Experts of a small language model.
Size: 12 layers, vocabulary 11722.
Experts: 32 experts in each of 11 layers, 1 pick a token, a softmax router.
Training: a variant of SOAP for the experts, 9757 steps.
Below are experts of layer 3 (counted from 0) of a mixture-of-experts language model. Rows are named router (the router's row for the expert), down (a neuron's output weights, with its number) and show model dimensions 0-95. Each number is 500 + 50 x the weight over its row's rms, rounded and kept within 0 to 999. Numbers have three digits each.
After each expert's rows: "comes before" lists some tokens at least twice as common just after its tokens as in all text. This comes from a sample of Wikipedia text that the model never trained on. Tokens count by the router's weight.

# expert 1
router:471510590574483580479523487439490483545602526474463501378522423536420481483485523518528572538473464544564441510557469425488498461505588387477495493519426487477521563440510520517449487474483524591493490543600441476524455606435543505464485531445500471611421471537540496536375509439533521468
down1:505524467386613468559504583447484428590515524543568531539530496574516472474566510467479515498573564542509549548516532535586490525484474522486491476482450573471525550510507526541633566426554580525463461488471546555438521579463400526463570511508498494518542449559533592449532577496568480403
down2:382444418470483553524493540423485502517552475454480521391568562512538573433477480508499513524583490472483570513546583535534488507510437531491540478423545453549444501425588533486546581520606426441477464476523535486431436505578505462465495465457475447512387520453513448458481602434423510551
down3:501475570490448460559484432610493508385445460431516550573493419469507566515401587466532520475445566512484543509482578535517508514507506418466486567439539512518531516431598548477509511572544484525462502517433434625481433527479523570461499524573471478512499527497575521601449487568452572570
comes before: " the", " a", " his", " her", " their", " its"

# expert 12
router:506494463520438506485505442512510400420389416505562439483526503482555485587544469515479461500542468531542521442459489391518458421548558532479562518593491383421539519501536548582453553461487435526437495558520528553527459532439480546473413520475560413531537485564584514575511574529566445489
down1:439491475363429502465507531495466442517499616458480442449509509466438480468499455478452508518426375575488522523440486427519533599507563393429466506460539470496537439486493479449559541557563499530503535427499557445420547549450478511489540493521504538371428460594530533505537549493534437459
down2:373508506435452594450549418500500552495564483491468556479466544433497469448527490551488554573452529503449516512512445500517465522529505546482548546338483479577543487485441525384503540500469518550546619559515493472489519551609533459542537490530469511539388546585537397472506497486438504473
down3:467420628463511501547529466509526587567542559460478545443496574452482535527511539441489490470524448505486497559480475461549466549344493498526431463452495420525450547526579453517526482431487576501449470544615548519417560506459539474517509593457497495504462462431489506526552576638443492525
comes before: ",", " of", " in", ".", " to", " on"

# expert 15
router:459563462518400494445489473479527556502514464545502537486491607437537484554497459474587536460583520469470542535509504557533557453549389428474453508371425389440462519430513465461563585550541498586550490495476528488533478580444573539535486475448420479487447579413460540481537446520465479495
down0:546494510422542481567534548483508488571552512519558414543455521523491473486557548422517565435527478468535529585432456519496460555544535450485597549565542465636395543581417544501589389546473458485595508544474519607511518503478520546488547507479520501499513578583459553491498553492519554543
down1:475511528450546487464563542476495505474505484476498486395451517533492613530537499444476513513459485498570463521509448473470484470571472486495419546447466513553533495580515451455525435641479573471456516444478489447418656396578517419482513574574469453446482588475572573466473547443449498467
down2:466424520484508531469545484436498477464513544538508530463554434475582520550474436618520480489513529445509546436448464463525451595429523519444419461514475405504574530538500464473517510561542495492438652491472498486454449626484525546428465594476605455508455496572557462548557492496552572448
comes before: ",", ".", " and", " in", " of", " to"

# expert 25
router:472491462394512486521530487546399447405560522434557458470409567496534573485592411515520567499554473511512544488485531541594489499449486418490529469524515428531543535508485494479494510492582519464506480505555563589429348527487550527465506571461474489578428494560514424529491440587561446515
down1:529527452482587477487431448499535460462509513513440557471489609458467478535492410433455457516595505510515551463555484431415450581493419509525513459536572603569547561569376506576615494415499486535523520502481464524565531408573502504536451493435561435543493528501462492539471559444486512500
down2:585592510458511405522575498410476430504504414545522548474554381577559492428434512532428548420552494509443604451524465510582454464526609474476479458516515539482475500499495474459473502475564437469453492444531497534440436461437581452480581548565533449475541519452471524523516409499519545542
down3:455487533492471475583527551462482461505533484509492531633545524479539484464469472461487400424469571585478399471525493500466440507559534355540528480518515451496494405508511427424469578434476502531454526508549535623420415503494512582505527468504488535599506520453518474569515468426523402526
comes before: " to", " in", " of", " a", " by", " that"

# expert 31
router:456496452525404499473458462533542503543571528423510462473533469574439542447523458496471532510549428538459570549473488530505538473448489432475454401586505495423570508503592554524495409378529478591409511450438528448573576516433477465542473434559480539455582421545516558564473555535514510496
down0:446428534588458374420523539468559499508549463431538521515549419525484483422526459540484532497496485582500587498484367505460516514513550497532445440556540457605501540540552472478425514589523504510499534485450478577523445503511546480490481438517448564420541507509500462498658550509557552569
down1:518506409499471450479627450476460467498442537574458570523444545544446470446576545433491434434499514528456454495480563518478530592470507492557604549505477545448410549496489498535519548550576559414527476518473409516552460424500490464540507394491414540487491612515488559491540499484502480619
down2:510574604448571545481544530599497543553456492564472517537562533393463430451559485534494478461501508509458569506478496427549508518484490517425589454504466509591456557483478409540505522474556512434488546393508399531511494423427516556542487372543466442490437414561481513567482553531529502519
comes before: "1", "0", "2", "3", "6", "4"

# expert 17
router:484529533463526587563592548405524541469478495482511492482472489457481493490491422493415482555526588447557435428578516462551514492419505551615475517466485516533517528453510531460504517390549485482463661598491396542435484478538474445597469483468521547586516483461551504541491465465508457575
down0:513540543528476485502479467576496614515537526509534446465459486552449584544597489480568537517494534521497555474574428501531446416539492525472540462556457410445554508467575546490568547417480489467565498505489531464536414530426444427483502511390520399388480552526476470596522477455467466388
down1:528541481440498460537522570399493464515519551490525336461520546502520471520534473433566486544505572526448445475553507518471484416490497522538577490429493440498461600410529518633451541531472562537532473610491601466543468427526510458416425509476473526566464538472531515498588469449460509542
down2:516441579512571497561509539532522451600545490493570537522497514435553412471431465554478512616564518492591542469527512482568525609447441514675524539528523589528445502535452448519554499512484575475478533441520473539476514533424533480521484411449534483539480461467567501457516440459552416510
comes before: "|", "-", "\n", "==", "The", "==="

# expert 3
router:517566516525587486545477494543420493495523457629522522539495539511524491463503492600449443501493683513480429515517483388515482594444370563478516471508475496471396550410481513530480535403454475508538514508549534485530568527441447482473466530457418554498485487486515498497514470452445579452
down0:584561419440567594503462463558564486525522511432534479504549537434395461496529521538554468509512485461482476500549575441490542447565421512505502514491573454492538443400512559467466586567493541406559463454575483432553498542533370525479485473404486522518525532549435501550530515528540469389
down1:459500455503520476508467450499412536532501527510467458475493527532574576464527563467550533523386507474570650437593483439505505521504523528397430437476448542531524568621461579508453479542470476508474467601523418490463496439449577495477634479456493482493546492538508468518485521435448451567
down2:484530565524552414429563546498549457477470507457528494504443394544522591526453570505470475532445554529460555561515500541481550444479509492500600648501476533585447493554493552590517481601459536557558478473454468514453594413585508402467426560519527533514479504431541498505529536447470533528
comes before: "\n", " ", " 0", " 1", " 2", " 3"

# expert 18
router:513497506460542611509438596556562545412463546524437482466529466559503502453466536434551533458461605547454539561447559512554440447551544481474565410433551451524529483492468540532464439384510512469437473590476438484537548409566602430462577499486532495535557530546523462477519521432487486472
down0:534598474481479438498629443495407563566518483507485488535569470461466528475579451484473460527520541387560537578479472465516529513464491485535458508452554574368444517484581482528454535469490505637483542467495538482441471483394574543476411553436480481492536516475471486497506609466503434466
down1:537397562478446561421482496494508436463488471541525424383548455521498550496558485573423466604498530485618471489590533481496479548588477492469492556537499385474535454550469434531558466501557495424437532492557403517532499493538365524491534492512468423497559503496472486585527540493561479466
down2:474513514460543512400446519464455559576533447531527463536517547518513620624508506458467436553527578492462350564561471495513529571511478491529498551409486543544445497458492554489382466569627482466567507524501542515543551528418458426432462455506478560494500497500475458548482422495519531517
comes before: "\n", " The", " He", " In", " It", " This"

# expert 24
router:578457521535439571445493509517525489471461498419438427438525494431501550532524530450526499530492417533481502411449499519590477426534611544433528552576450553476572585503538485587430485549575500571477471575461555485463518522460476551501458551518554361438493529550554526450477564483587471506
down1:477518538497519459509548527548500468464463376435579482410499479405442540440463545542465553602545433557493589551441456492672496539470490590411514460538479491524529475470505459548462548551445502480516498503463517517549512535513447529514526510529648444479514517521510599472529573430492513490
down2:494470638492604518509549480510550506481495438457500420404537464560440546448525482541509527457461441424534425474539511535579554539440469490471517457452418458519501625477520423462509513431546451493514481506527543576509435516450469482528451455454472545584419556612427522580474486492558436520
down3:457595425496522454464503507456556506493446490548439539430475438471531500518504594488521390514583552473564479537515519459440536449522506548536547494659438483571506421502541442424461431469531492508393489502544528619465421539479488500625535532517429515534526552526422528528477496480524471543
comes before: " |", ":", ")", "'s", "O", "T"

# expert 6
router:570426495601445506465462466521521442499482418467468427422534439476508468561508534432542540464522453554527534476437528505599532418517581483439508465628505521522549591524525451525435533499568548605462463501454557479479478541417440554472474456510553436467537557543586541480537567541586460490
down1:542484573464547463478448594498527453573497574527549515465536512458389540567572588542536463559377485480474510488574470551525474588489532468471520489488466539445490480533419485570516514581461405469567494488547489500545368427535498481498402535490442454617514468484434514480533523485536432463
down2:534491514535539542423441487472508450464529534489386520502449620479515503557390535533447492455511393524494436511520516446418512604481555561500480390520478502397492488477532410560509517444509513470471581565488554537532545519510387615509525514478480454511599546485430473491447491427462496474
down3:433462512496486453579495534488517504454512480441543503430577662553446449502526575541588384547495509547424441419477471554447490553459529558551486458469483573534522503546474486513382507487447483457480404517497500471555458474548571512439511494455505432555483465393572444473418533507544509478
comes before: " |", ".", "–", ";", " been", "ا"

# expert 10
router:521496426486440512478631470538551569501464546467471459435441530508491541535493543481520513530545407557443520469495601586577488502475513510455442577533553473515348460501566441548466569530503543513484602446517468541462498486479453504504446583464475459409520525612478520457545543457577434550
down0:458514495520515461529552459484461496538588507538478493556457535507536494559434493402504482423549417520494504568514584543461562451462427484490551421513517456620601508477543481550495548592457471543449435552423454498593455460586471515476515613454421435581485485497548494558443417532553513525
down1:463467421494486529442571518592522413503473431461375514452428554501462417496460517571541456539475508575566530553519468439531439490526480611473450517480586462410513435538461556592476565531560540453517494492456477486475528541473464503385487448631519439527496521498535481460516529588530475521
down2:573422363583493499503414458435507456497510514561445532552503507491460425514549532503474469529536477527504528511435496501436526476500474541450482475506509529540562455409475553587459450422568433548496427462571617408581424556533434566503433559467470507518499551461475459425448504449516467584
comes before: "s", "ing", "ed", "er", "ers", " of"

# expert 9
router:548439532586442542497492520499603421541528416524466482505482452405576447527455493555560519444491508468541509474486494414455566454507557555496425437586637465525578585448496495492513554449450484563492556539536505494545475464405479545478504567453566488522397496586558508524476496559528523571
down1:481591503468574486535512477522459548446429430478425505436541515580598546524483564518530369419387516500631492493442463478462454524488451492528508534454525500435424448533429481480492552482498567548492536520483430464486484445576477515488528587470496435582465625573456482517495504520447543507
down2:529532436536471453438534435534452490547581462497515413490452425450531529505593517382478495401527493513585418544459530476484490547512556521518542513622485485521526448469460511434464472580444559475465552597470530526544463474509602440479581505461566504507548588564554514454496506483446491617
down3:540479513443416572521497478504494633430482508484495507475527465502573441452433553469419598480415446464407486526536477490426574441478520504517509541463523493506510549550512506456494576529526618470526466425472423484526493525497619485473523639473456528580436510527501459398492485524580493557
comes before: " the", ":", " a", " election", " his", " an"

# expert 11
router:333470659526457507508475532568489528553419515453445486511522563496528599539503526514547517578488468462510562505478511547474521519473468555486547488560459501543554467547452457509589534359497467487544571448528494658431477504560528449484468473535434505472549521524479502503524551444499496447
down0:494444433384519495469401539502457545510604455517506547579433566526545502548490477609449436486576486408438412460495528434504545527567560482436520511550448530552467469467435482556479505426439459439397508409497528486569463543547469506545501504511415516528560469548503492556576494436526537473
down1:538526563507504553440512585523528476489461493533543544487503504608485534482455469583522536557558462541552414508448489488427597519374517537463585493451440563519468529568474457541531507577489480380492616412577496568440443480428517505491443510566489581479524476502446478519461597505521506561
down2:525580495461497531529448519407557504471620592515428482476529599466459543537588473541466516448489512592550429484547419446494571445579459476555460579448464449488479466550501575552453491497463529543451453464498540464537522498492449483382490473550581539469528532519553398510407467485512566546
comes before: " |", ")", "%", ".", "°", "–"